Below are experts of layer 4 (counted from 0) of a mixture-of-experts language model. Rows are named router (the router's row for the expert), gate (a neuron's input weights, with its number), up (a neuron's input weights, with its number), down (a neuron's output weights, with its number) and show model dimensions 0-255. Each number is 128 + 24 x the weight over its row's rms, rounded and kept within 0 to 255. Numbers have three digits each.
Before each expert's rows: a language model's description of what the expert responds to; "gets" lists some tokens that make up at least twice as much of what it gets as of all text. This comes from a sample of Wikipedia text that the model never trained on. Tokens count by the router's weight.

# expert 20
Description: Infobox colons and separators. Colons after infobox field names (Chancellor:, Role:, Coordinates:), table pipes, heading equals signs and opening parentheses in tables.
gets: " |", ":", " (", "==", ",", "\""
router:133126084081138122165101154112130124085109081153140125157132142130120122157158121137120121109073127128082141135155144150106122156118127119131150060132115114141113106145101123161161138132144132096182102116137129147094164125105132189134119109079094141135091106113153092128124099149115109174143132136163101142143175151121118130180101129093129134153146136145130131142119095154158097111156118150127125155114125093100095129117137127102077113107136162170112102112116132140144153155136134114132113122157127180142083129102121135156133130162149139148115162074138160118126110147097122157105137138091125162149068192107133154140102151126154103123150121141109152145126110106140111096096107118156137119088136094167111127073131126091185121119119125128144125151093165126168131125114126
gate0:099114136143126084110090148135088140153154115171149187193090118130131170127140154188129144136127132133151127154118114106144111111107132151121119157127120118128112141090108164127139085144155158111116135141100130100168127138133109138080106105121102152135106103093128129186158088123132126139150130184110145148116123106086101162104177129201099132108064082128130148110144149124166156139165108075110130115126125133152134153121139090122096112101165128085123125113120119136113131134131120140131169116137139120128086163116147135115163137119104134164089133092133124141129098145092126145162151126095104146121104175136161101109128108124131171098091092125117132139164093134117142104148121153112125128120122124148139130155125129135153101131137080105186163126124125124156127093145095
up0:093136116155138152177143075132110109104092163111157157140137122144115115134089147105111152086107096128107148134118157134126101160122114120055079124115062097158136131096145125133133159093116140077146109128102106131123170133139166150157112193141132123163146162119102150125162132157165126104135080162136107177128148129106093104147111144141128131147111172121100141161123154101134110099114127140080135137110155108140057129147066156140141113138126182137110122094111106173107101125165120145147138148113138130144128131109135175145145140127117115087147142148115139187107093096116101110128126120116140135135155125144133080140113143136120132133122118163092098139148135143166123163123118129131184112149111146119119101128114131131114140147127120103137130117137132141091178124135099
down0:143126102075109150154121132095133137166133148115145126122111127119121107117147112147128112122134111076138125090105135159173103134131157124149127103126133156148116121115138157132128145121113103136173139127074150105144143133100135152111119147125127080128088157129127207132153140126106132138106070101094090104158059126104081113125135101185121136128138136170143110155116119098124151099125088099168151112107128146160135141165100155164157121136143125135100152132155168130145164120076102149149098137143110142143147084103101116163095184157167091130109111153138129136124145154126122082149089138116098121131164125167101117132111150098156105116119092111116125111174168170117139131146082140150147163127105132112152128140111076128130139116095125139174128123157138110104146137121122
gate1:100099113105139161114148119158127125100124176157094133076094155113172135157133100126145118135082110143108120134122130150142090116154172114106139144088075109129091131110127149116134145131130170090070117132130101083140141149144163119135109098134107127115135152128160117172133105092156109111081136169122139133104120091108136110132119098187117142142151119099107084097133152162122116113143132172100143097168162156089097112125148111093133125110114129131110151105123110088099147112095140131159091135095138164114137118120122139135105171118142111075155145150131104103138120091139156128183148139164149120158148130131129093172109145088127120182134136159143133120151144183112115097148143138149156130126102166135140147099162132162148159159085135143128127110150122123140157123095145
up1:120113135122118170136127174106170146133170120130123083103135109109079124069118133099113161125123132144151120121146167156142153103112116126121096103086134115120170117107198137149134069142136103129184171139181114161116093098115154123141153144105100098122128101113120149129138153114117102122079105100104124148126112146145102115103132148115138126128152131162164140131086116167112136110107163133154126102124156097151104108112125136144159133141138128118130120156143141206102122180124108151121156114162117125185142151168123137112141169125131129124130069130118107127136149121107106153075144125131084124151115135143093116142148112151147138111126135095083155161150157133161118152115129089121088125132136106114078108120110143131102127168129115165126155118146057128109115132123118
down1:115131160127113136090109174134144139135114105121155097140111087092136124118160174137146127120171163152131152144119125093116145168104139160138177141146151123113103132139120129118093116162207134088152165127136143148144151158157106160162166167109107139120116099134120089158147154162126118129154139145132119109106147136126109159083127153113180112128082111124128137103090101125181165104108146114137114152132112122145149085159132140097176103131118126136133097076162095138153131116127134130120129113153108159179151123100106115121161098139180170164121146089113143107142125104136118141118133123132149149148109107088124112113126125156173137129093131148086153170105137155090129111144106145119137100102157104083159169146142175094142106158149137138094107131129110092131120133113116
gate2:141090143134113144114121133120182171139179138115134135115142161141160173121106132150136114132137142109144126125118130102150145111168105115111163183148103123111113093117104098134131112144123148123056149056167096086115143176121155119122133072152103138124140147108129081142147140146126127148088140167161097119086124136141114120142161115145153106135077130124141106122145182125127160119141132156088124123130115099116144130135159142172098123161119102133186146098058142114139130117119133128113143126156117151098105123130122105125130101144130112132145104140121091074131157139151142133123115174093152124178130146099134121112082177097136125144108110150151162132106124139119125120098082155135148155138111107140131104135149135118142092171110089111081109173108141124114138115152095
up2:150134159155157126127114136127099194171159141112149134155148191085164154072130180144155153124128130107126090131115153091171152112133066145142130125131112163128119145131109128112135119126113137096086166092151150108165126129099111129135138138124157142115120135078120119139126144099093109146109143178140107106102090121142102140098138124138154099144096144138117104102145179127151141096083112127063094119099111130131142106149118168152143093137165151123134145105099131106165127148081155135102180160164109114105110127080105115129117092146120110133166119121115131100114132091128162150118091125123144102142143148090150159120110140093097120149124132112116150117129117156104132161110133159183111145122119143154125129147145150124148110172130153112144140097135144084116100124117086
down2:102107136127142089140102123166136121156112121101114124150139118142166154160094170117140200134108113137139118179115137127109156121128135136150116146137168119135107105132108101126147166112130143098119155129154111150116128143140130190150126135143167137150093092163148124091103156123113124087151122168154122150149148124139124135130136130120155100111126124119135130104104117149143096105131115150147139122124179097143115116141130098090120138163128151134135036129123143143103145134144182100090109128092148127165104116166132101117167084125118123160103076135122110164098116119114140174163137110159127140114069118117167138134092159144137131100142111165145150146165110135137149119180143168107088146109131073104131078133143163103141102127153113135087134158104139123166086141122131
gate3:141132145187111144089104135093152130144134171161068121138125129162101116144130134158150105131141182097144120118144114111112110134097140132183164108147102122091133125149133100134117102122139080116174143104128124088116109145162083101130171130134109144107141087165166165167113118107150133109162112111103141111129114141125153124149142066116167106115146104111135089159171092157109084145119145085139160117111119113181140142139120094121116142101127141115118148124116118110116137112134122118128104100092124102165171123133155113094107116142163139175125149139173144123124176165110145103130159136078152152125140100163180135096122122132134101118126138147138118111131125144097123124108147116146123149127123092082095134138084180150108142123180115092122164108138138139136094129106099
up3:123157094108126127111123115133109109156122182127168112104124094181147142152116157149148107160156126125132131139140124189181137109121117086116134124178093130165122120120113136161144124134122123117139100093118118092134089129087175119122122137174145102129155126145100171126145121128118095121135110077102179112136115128111111092134132166142085165154149116159140134157131136117094139152125137172108119109119148113097108147097106176126130153137124176155091157133121125132141132103122112154083106145112178154133139071109152119135143127081144088132101127167098078103143099082117126101125067106121105158120094159116126157161105166115137144179125122113108106122138118153142139148124111101115192160117126082123145115098132109153115128120145116155158104110150128121121139112138148
down3:095113126108123104150122119105117169159106137115129123170158128114153146134130126140090097121113135101132099103128129164151129092138121126084139076116132103163139137096118166127165151114103176154135094092138099137138104144164199125129157149118088120150109104076125097131124102104082125082179133135141157123169130161129091097101136136107127107123130118141172156112117158112126132098173196105122107168139122136150154120140097140135146125130138163173138117174125120084158158147086111090127093105137135109128139133106128113144130096113179149145132108142118114132122080067128145107066123102146104132098127127152100136122110122139136131146123129103097104142089125165135087124134141106115157116126168116117103116116111159165139136130159091133157093136146101099125156152119133
gate4:153184104152148112148130115105134113131102101151096145100131132159089121118154167150144123109145144154157133117131149107111156162098133150101105163137099158129162171140144135130172161115159100147145118155072172117109062084158156108117153093120097137150085123110120102134084099130128166139125136096101132112116110137163120148137138124135113114137162118142100122131128159109102151090132101134080111112140113088114107115168088119109123169083131138132119146130135118109126159130131136131149156123131156131122165148128116130145117121137113141098165135108106137165114111108133066123181109143106092135061130119073113079194128099113134140110158115128140136134130128105134146133120154131147167092140124160147171145152093120111143181137129108120119130117120079157101126141148166
up4:137140105117173164108135104088151079137121097135105121114166144134117097126129138071119103127111137124172118153100106102119132166126108112109134114183126151105082153087128172143137105129116145091152167107139121112120088108169125107131170122120165124134090151118125134122106090124162142124113077123106098147125115152115160130179112128153100117180162177138146117147112149104115135103089124104105093139150144146116131105110165165104099154130112140126130132119144119098113166098113125151177157105108115102125148106110182164120115136110073137082170154122135110127139125126083090145184112145115148057082113150134128108146103116129091133148158159151112103162116118141135149125179111145155119128125146147161157128138129145123159154123139119152128138156155115125121111138151118
down4:125138125109134166133109129131097099146131148171150162120106114133114114171167135143095154121119116082151178144095129114140139117120163086131120159116112080104115119083165103083121162104187122129111103157113134142111135133129094194160108131119185137136102141150149134148139151111149149142165118119134130150110089174147076129063127045147104151112113139134132158102126169141135131089127088118120159085137139094159144135149137138163075116150150148151146057118126092169120145102154130143076148148111127085129121127165158136131098129109160128109119124143125153115148155108119131159126098116141122098108136113119117109142160124147105148120120134134147124107130135133115175086114120125156119100137134097088118125147103117121161097134135135148109112135106129133143133168142154

# expert 14
Description: Function words, name pieces. Verbs and prepositions after names or dates, such as was, to in "1994 to 1995", and as; also fragments of personal names.
gets: " was", " to", " is", "'s", " –", "as"
router:110135098117117166128120163129104120101117094140089164127107152116109120117147138135144115113113139151144110181150113143116131148147097159128106147107101095121139134111115118122143129160138137088141120114147121122114154147122132155179106093106100169137106158123123131095126108109125130075158146116131121104157135148119165117148136151133154125183158106151151095084115174152142094127143124120109118107111138122105095107073195095135104111107137141093112110127110124070130132171091136119113140119106110104145090137117117134106127130157121101146040124138098170155163138149107148158149108087113136131094121105116067132108131110153122131145166173152134108162132080128109147175116129182128098156130147126124106142133163112066087161135083116139142138147151118153131152135136135
gate0:168104148157146126081145138144080151130106112133156122171098173160131125123120152176079135090144126114122102138122123146120129162131087103077135148125157135159121115136141133146140134110134115134100112112120106134143151129182096110069127138158146107134152149131138109170146114158118119101112136141122085123119115131140149180113134127142140108169135141137155105146136116098191154106148125092148124187112126128110146100113172123132110130083133147147123105119096122109165153120166132181093131137095117143121142109115125086138096120105132142094102167158102130088171103115157133156070083167112143097119116135125164170088122111170129139142118117140140077134080082112126110134113145164141136108118117102131136140117170145133100108166140117095117094158152137118154112112120101
up0:124137100104117138102135091121185156174137164133125161125144114125162112081145143111114148140140082126109146157130080110090096106140124090161162139100103123169147117085153119126123148149157103138143140064112121095141159114144116123163182108111112105148128111133117140083107107122120133162126124127154158135168076149176135138163110106147131128100104137134123130111104122153094147126094141137107128081119113144101129092139144133107129143133116078092102119101099152149126110114154113149176130109121086120110120109122132126125114099126168154171155145115090125124156132112151154172099134126081173117133185112149117151128156115149118123112087150169091155120162136139101146153110140167149124147119154119166134115119124119144102127133099130151100096175132179116121124112108179
down0:117102126122123124123163090197111080178143126115119078077111147119171088140131112127118095141112116164110111098121160117101110151120114151147117094115117149099193157141111121094086130121098121146153154121158119141123127138161149117122128164143116160136132116140112114151136136146112141138142126126123132168137125131130142127130128140132101142118119145124129149126113137109105123099118073129138079135138150175119140108107132121129136099111091108140098125114098173173120143156138107131166111153136125177108095139129129069116121081157093111119088150147143160141123108112100191125108145084090120149108068130127132093120174168167150105124089117150131099127127153127199164131103141117152127100131105155135157139163109098135100119100136131156143147118073166121120090108127133
gate1:135151129117157156174114104143121150116156162103162120128103129120079117138149119114075128139083118108136150127106152153142146154098114143135126125111116132147130096113141136136087146086094155105187162123105091126148105137142156119169117131138132117136130116156157150136179121139126156148112103111174102147178158112139098086122126111118102124144115127168105134139129148109173124091111149127163136109123171101146088122152131147134153082097155142134120143125118121199111178169155123109144132130116111152087113155147096105085080092153114106107142169150139118129111138107100127145100086165133127121130131103122136102143102157105117147150098143139107108157136152157082141144156138157152115097072121152105111138101145157153138138140083130087093164089140126096118125106097105
up1:173152100128134131129118155176140145142134135160147102143121112142125118132135124133141126102099138114137144117130137116173126135087137135113126102153103146143094112137132184145135161116159170154154155083158140120155117136101098128113128116130134113110147117129117142109125164101162157138157134167081103136116134120087115192081137095162154152158074153092172116136163112107113132149120149090123070117073129115143165112085157143163130085095071168103133114109170119117098121132117111110116060109121117121187126114141149131156133134138083102162154097111176169117120135117127148134143160142140114133116153145167124118119150151069112093147145130134121146118099122097127113133080090116160121113134126134130116136118191129129143116132134146128145111117126121100109104098096125
down1:087127123183088136128161120125131112133144141101133110145111121147077140142135139091171156130096138136090154123117124058132105147153153141162150105124153091120148126151149131128122147119190136100142115104157143131103103112117147104114098139107137125112119176093105145157143126147115149127182118082135126165110093119122094118157115160166110131168110110091106105143131158145142167145158095127165137153135097109150125114130133123128132140115124102132170121122143144171132073096124128115097182133123074153111117137070191089148113109115139086151129158095122113104138114086150143099123107135149120129140140121116160137170148168152174122120062130104152141096143152154117173135154117164134123114138123137103154115121138151111088124132114158140130107158126118149154137122095117
gate2:170149126105132155152120137118169117101121113123139126094161166124145141097132112140148088130166167134146078120155130124113118146164101144114104162099146128078160102135085112140127126128113092162131097116140137146158146177162130109171108129128119113145149103108142139132145164164118139142163116099139142107122109120093138155121145142079123147095152120131170095142141108098137155146126144122133123133120102119110097141101127153151174079082150138151129145106128156088127111162130155104157113159131154114131120126082106166119148164115124165146123123128080107113105130146134141151075091091122128151081144087086132128173113090130142111137131160101124151130069190072109085115093157119124132119106142143141103090132144141097142098150147125118139108131098143150127139120162178
up2:112170102151136134118156139172174147144121166144094128152126130119128138147126098130136104145122116155113072102122171169126134127108148137125140121118164154157118131129141118098121113123110097150142144091115140160115139107097112153122128163101140100135131098067086142134145138103093094150122165165146091066121111138101151120125147093122101112127138146094139104123127132140153147123151157113156139156125127141163153112128143101128141108117100123180130145089120126083147117083112135136151124142128093141124119108139172123138115127092160115126097125119098142089172162124134165155154077127151159136111089133161158099148125127158173101069165176101141085148110144108121146163119117119159138078135138122122153147172166116090149095087091118100139120133079137108146150091123135
down2:150117102097126158138118126163119132093138161118151129130124135091099178175129127141141115123104155146121131150123153120132158152137144128098162121115145136177110078108092141137151098182114132100097135112137113117135148102158136183092119057143151109130153158148142119168137131161073152136145132126135130106084162141116111141123148149163105133108141124118104141107132089151140133137120136115142129106141110087140147086132163142147102084116116126122114064130110093135160170152150125111098157163136100125172147107107155144125138146157141142132128167121086107138169092144108124113122094110123149132109151143154120201121140126108167125090117155126122115139142128124110149149151132181121137136119150135112114137060160160092134094099083136089152163082128124119152149103152151
gate3:177129088090089117125091149131134132176157136134120160139078113145107114144081079131127165115158166117126155111146086100165138108140143109114145144137129133125125152113136104088108161127146117094149158141157138092109101137122093124145150129150136113095142138116139098141160086138129129102117148133158096164095131069142152082126129132144137138121056120154122106135129149115156140124163090147131141132120122130110170151138150137133144112101149126105132104130138100165188165146141156117151138132124167126130093121111130173108134150116139102128141133130148114102138110072112123143111137161142109165129097142155112146096101117101102137121136097093143140094128115106096044138118142122140143079100161099125129122131125135175186101176174146161126105105137139137128115159121153
up3:137159165099130147149160123120162144141149151127132123121192088133121159130128157119128111140139142113124093129141166142137139148163061124077144144131116128137138118124159117204124070156095136127113133150133161133107092136130135088123109138149114083148101142069131136123088085170163127122142089087112130139130131118086119152135106164140117131112120065148153103132138110108101144140142113128161161148155122130142108152161105125138154116123154124136078134126076110139184112115111111102137121100129181127113142140092129129140145136118128095124146138121095131133157142115098118099106099120172125102157141121076153114133117096130098135124116145083134106115143115166155154125111111150105173158103126123157104124103080119138155114161172124098159112140087101139162138129160158
down3:187156102109145132130143156109124169110163101137137131126141111155099133128123109147126074138154146152101106088112125162099108086114130089141120142155149093163156128163121125103132102113100118099135173139141090169135142186088084102130135144151116117183160113142134155165095129121126118115143126133138128131127091105161163168131126156137160128112107120066166053134134148148104119127138101142124161115114150172106131141129102121132165104181096126156098115123169125128158134126167119118148115120129160135114133126122167110123125144161159157116119081154152102130105138094152142160097142151110088126139140107146143129093144150083107119143123117108104118121087149145132124119120126128106121181144113137110135158138148115165124167137159083128075151138153137102101076136138130
gate4:108188110104107107144114116128098170115198136107119128133079112106115099127124097138143148160127128125139142124150138137121144085125130100139116115084126112129164153136133133105144117109120108101154137117121156096147103128128126137129066132164150150142159132171142142100104108094113130131122105103147111164122151122126174112193148108128114084159126089156155077154155126170081088125160151131124139087161154132093113157148126142132148148113150176140153137134166105098147117116094156096172138144133129135174126079093115151098124138174131099104077085117149115126158148144120116168123162098084097129141085072138137150129080105110107126142117141092103131123123124137106129130133130096120131154118169142129118138128121147146144136143168079138132147130121118153131113145164146
up4:148130100167075134144093161127126140179149162119131097141088137129122124099126137125068133118092106120197170119140127125145153144154118117140121142129169171108113147115160122127091087110151114141147159141077136125139118102079131133136138136107171148113114139105130123092129103120127104064167139151126124137123133108173113126103131103132143094119145168144103119126091139105134091130109147126091132123108147157138184112150139121089164137139116145095133123151174104108110152091129162124112133091101106140113097133153125135105166112135154115124100155150157132123107136134107144144174129130132095127107134117136086149106142162139118129123158178111116089119128153108133177194140158102132140102140153060112156123127106128128151110134116108158091171092178152127116109110125103
down4:134126156093141139142131154127160139121100163170133149117130127135134132111109124140147126120128137124162154155155114089095137076122126122064136098160138141126167118112119116140146109135104145114128125108150130114127128101118083159126097147134139155149079103159147122152106126158133140107132131116145157138161160124163106123096104107124126142173129133126096112069124121107138110097144131076100150156135124131096114115129132126111081154149133174150111086114119171124117137110163134133108119171150107144129122153142117122111088140120135135156095150125133129121189102119125170142173117125081179166178101192143141103135083140125136080167128137107088086110144070122105144116130138152071154134124173096153096127102170168143116112117099122081124110119102106143100104109111139

# expert 32
Description: Of and apposition after institutions. of after College, Department or University, commas and a introducing appositives, and 's, was, has after names and organizations.
gets: "'s", " of", ",", " in", " was", " is"
router:139149123113119133123168089124191098100134151108136102149112127143071146134091174130142141080114154138150149143164148109144129148137130161133174109164126152113101060134091096127151157149145078137126135118152071111094139137146129126141159131133140172116115133129129120101127101119135119127140126156108104124152150129116149096170107128135135144121147076084117122090131135156129084119143139120130139129166177137098149120078185155132129151145155166121142118115117128124110169171159122116122146161157123190141116164125094134156147145144139153097109126129110148137137140131106117165139118143082111171130146147106118171120147177124139137114135105094137137141126081085092091125079124136137115129160119128137098137127194130112134151156090139116151138121109116152144107145082107
gate0:072096082089149147160096174127082172110142110109140137160138097163099130140143101119094162131105099106113126139111155140118140138143123140152111163136118094077142137128136159128174125160102145172148135102117143140115166141103070138115116117109136154141080121132174149118127091169089115128174100104155130097124155157146173095170111131129112138108122123137112160142084147129155110144119135163132120110146134145111093143088133170140118142102135124122154121111157106109114165162160096079110156134110158099099146145143140113083108092162107109093109106105184138103158134123105131121124112112121129133120109166104126126106151119132113150142168161129133116149110110103105130106150127182082096162132121137159126133108150120143127095136120118164104160134136160118134123099176142
up0:127179152144124077137141160134116145106198119140161125091147154121130104129126149125122171131138156176157124132131139142174140148134178152123156122142135125163122119165143101109137126150144109115118117147123103125115103148129172126132143126153131108093139114069073145159107153106121097134151175146084140173090088075149123158133115160101115132134149119132136051105104133164093099099122110087082172078105143110142120127101109097117146132180119123138128161117086110131103104132133160133115130106173113111113118138140100121162140133128142123094146129139123118124128101097180161167102135146137128108153153140116116136144101108124095124175097124150095133114080134097098153115117122123134137113079159146101145110137123138141168122144130098120132147080138106142108125155120141
down0:157132117130116073097168133149091141123108093176155112113125152148120111099175126167126119119096123110120145052100127118133131133122161103139150157135119132107118137087151114124139127100110118142128108107071160123104136096079135105075144139108115113102099124149161123126153132115157140130099153111113125126192108108129134112092109095183156175118110120132149098146140159115076148147119122156137185141114147094120098111129090163141105099108121144113106152118107118110115136144085135140168102114142121074115110114095159106165134141102165155135130086153144134119131136100139125106156120136152092133129137146142136134156118119117087148108113135130107130152132143108100160128130092157176124103146111135084166075141101117138145144118189154153122118129120108155164120138131177
gate1:096143147151124136142116106106135140102132124123164111092121170100120155105126129119057119116093122142147136104143160092154176156122122144115107153157162111155104106156112143128142172128084144104136109149157116156122143169120159152133148145109180118124116142094106112136165136113098153080145149150138125130099099149105089110123129125134179115110153161111109131117189136106124140150153091132139161143110142168096111089138147125164122122180179167151123115097120128105130159127144148089106123120179132079109102106101078131146099100118152091147137134124101167161113135122151110124103135112106114140139114113129110109089118155185157146140142128118091117129113123103160138153095168123135173127131160114109103080132159125100118115106120141095139107096122137065145135148140109
up1:124131143115119114140113132166152132087146131139094123127129142119104124154148167158186111136142126136116124149161127132145132106133113158098149134098103119121129152115111084145126132112129121126185129077115140162142086109158104133152125144127102168125066095085123201131139112122135122128163118118126100094153159117153169106112143161130102156133127135148125131103169148147098109139118138134153134122140103167102138160071142130130122139143101104114121171132075093120141157155128119096143104132169115107128140159130164102101143126140088119173141111095129107154092142157064059145110147150149133148127112121118094131152109153097074123119128136148132104173156108099118175122143108133105090146081147116178131142102102107128089100160121140140129126109149144098144131137113177
down1:138126100147131097139160116147113155144138135168142167130108128121133142088147175121135101121128149102135124078121158172097115102120149125125153128106136134089120141096135098104150142092134134099152138107141134118115116138134101100158158090088146118101066160148165128151123104116132130122106141116116182130081134093144151123137143118146147179135117140097094129154132106102166120127169118152132119138132149159123112145150117109087176150114157113137138144112156149111063139103073117139113111146109130139090099136111123184133125137116127128098161124133134122131119119115161119166127128137136116096161143109141122108150085156156132122127141080093115126104135102114084159120123113165106126101188144142158131113086113158192118150120094180155086132145134147090108124175148066
gate2:147160121159114129137120104101135138119125118139137133095119087093127161130096138133095141151108171143118130112176140107116127122123070123090125161150135126150121135149110134147143096137126150114103140117159118121121099171128134117128152174146134142106129152126143134095133118120123114109129172156156107107112134097121132123076149161163119137147149123146081101133114164100151147149115137146074150114150114146166107136144128194093145101109126175137196132155086124134150149099137126142087124121162138153109131134115127098145136126121138095114176100105092147131103138106072119126137120136131094114169154076100151143165125093117115117117153059074130156160104125149119099132097097147162159171103112130147171110135136143117090155108155128140097101075123125126183134098146139
up2:144103128134158118121129143138154105099152081128117089088136142150112164127162147138107132112109094100083121146131124140130143094174124096134144121129152138169128135111121149148140165133162138156130114153115097144116152133111121138127121141114107124130126155065089138155058163133105133129166087150135156119203164173111147145128115101113122120136184142146159138121119103174131131127144110162143149134119096153149120137139160096120099165129091140110156111112149124106108092093134143105136136110116106144125178177116125099120152136142117148079170123108144124136129154141114102097146125110138110160123124107101156137145120126155108128170141117121158095108111087089143135072112090125120090136151147159155067151124135094125127146082098078098127126135134120178132089104158146
down2:121122126119132116128145125127123170119131097141112121147109170126130133096131110138120098102089118154151090121113129094122134174136116160152124104144163090134149126134141120121192112097158147137162118092121143128095135105096126110119155119137188130134094138086104134158092112122130165132173116169142128134154121095140083135118144093129156126165186137108096101113072144122106153127114138181125113163113119116101119113076114107129119146122156135117139087115112132145124109095115135114075124119103140121169113097166165181166150120115106129124153151125100107092113126092150154134131154167107169109103103173122133115161106170136137090100112125157127121156084088165108139119146115146161160058123096142106120111094109160118119112114145139136095103152104121107127141117133086
gate3:107146139134176130142161110167163072126136116118123134095142110152118132103143104120067147119191166129137170140113143140131122176126067155090117100134154111112131115144107138128139115138138067104108132136135129126111071119122137146161109114123136116098100125124100116147126133135116196153116104134094155132058141100137077159114094125168111159108129133084147166096087107139130147142106121137119105088117163164139108115133141124163127134139099105149122131127130131138125116139129108152106143135159141123114161161163143130110167171177150131136103156129135131158086089124114102129111177134108147115125153122147115123168147108099101144126129137146104133137110141095180132164146110137134137088149106156126147146100107129101115138099173099104150131048135108158137127127137124
up3:118153128130133076131100110087091103077093114138133141107111131166133108141144117170090103140142137133152172126133141080121157158145126099151139123168138132149133109132149125107145139149130126153154145130138111143096109105128128136149137116112147089166127156101094125157114096149171146106143091132156166129118107133125097153152150144145124150067124097123140125125102148151093121129150098157145132150134137140136121118148156154132088135110123134146143130165120103154135088122129088103171154151106154084115101128105122117145147100159173140117105122104126160182125111067138161137140122144111115142133084137128137124106111111145105107175140093108133109143180124127135082139111142106154127125073103161099131157126118068120160159103146076151129111110072139202144152103112156
down3:122125091112097120151128097141088127154108081150141081112098131085114135148168150110117154149120105149095196150151170143138119152124206120134110120093129137086125129095205144119115118144128101136150123145108159148128131162113147120078101146136130105133129126133098104096120141097143149106127148136152128116163123130106139103146147163108123134127114106184164119126131120152136102118103110116122111129141106126123162103122152141114145120132081109127114137151165148167066129144115094136126111132121099164111139164107153092111126164151175117116127169089140151146084122113100126083126132149135115113161133168138161135099127088145150153119123116102144141139164137105118112177162098100138103091129099122134109122098109143110110088137145081172148128127106100105175148113140148
gate4:130145089132166140144094110123086139116110131142124161129128138139136166113185138109104151113141135166088140140106150126103111160107118160166114158143108068061114086086094186111118123144112105133143105126119109138107149111128139145129122097173150145085154113132124095172158146103138155109138120092154133099125146138120143097144111126110126167127137158119153158118123138097134147073142161135118101119126135142095122162141140066096106161097138122154133167163129097125125114098143128076053124103128132125158145092185101100113137166168100090124098150158126160147167152136142157152107134134124144098136114116094164124135126113106176088142146113147135117145108168156139154141115169121125133105120147116127132126124109162131121144104098101164109108102134105125137125139132140
up4:104109116158122155174083144153104115131072092124132091142131084122161149095093093135141100145110182121111147145150178109141158124100116134102108100122154183147131159094127155151109111134125147109116152137119130118113082117140117138107150177093153095126132153150141138112146126135138101102111147141171104147131126101128091138139134141159133147137108117134132141122129138133156123159167119169151123107094094110123116110146123121135115091118094153123119116152162141148117147112138098155075102147177139134110135119134121180068132117111170146126127126154120104155124161159090133128141141073171115111143118127144119120164133138109184140145149159095115130127115119179149109143138124121129122157143092120108155117114118081138135116090183180091073124093113156113103121076123108
down4:129150147147145137134092161150144094135127137127117147165114103140133117126118065111122161141131192190112119110129152119099105155113107127110138118155163110130147106125113150138110104142100122115162159140096077177097135122161085125116141135155147117113120110148114154163155094162090127149161163111121135091077148141116106146128144074115120077129152122149127115174122094124175151167103096098107148139120091141148107084134152143161159111112141120147147087089136104140128147095148139168139083114134115095138093128155114094134118137150123129146103138104113121155124112167120137133137140090160091148146100167089084168181158165144114137105137127116140158117093105125136179124118127103108111134137125115122090111128118171107086108105144138108141139127142131103150110124132090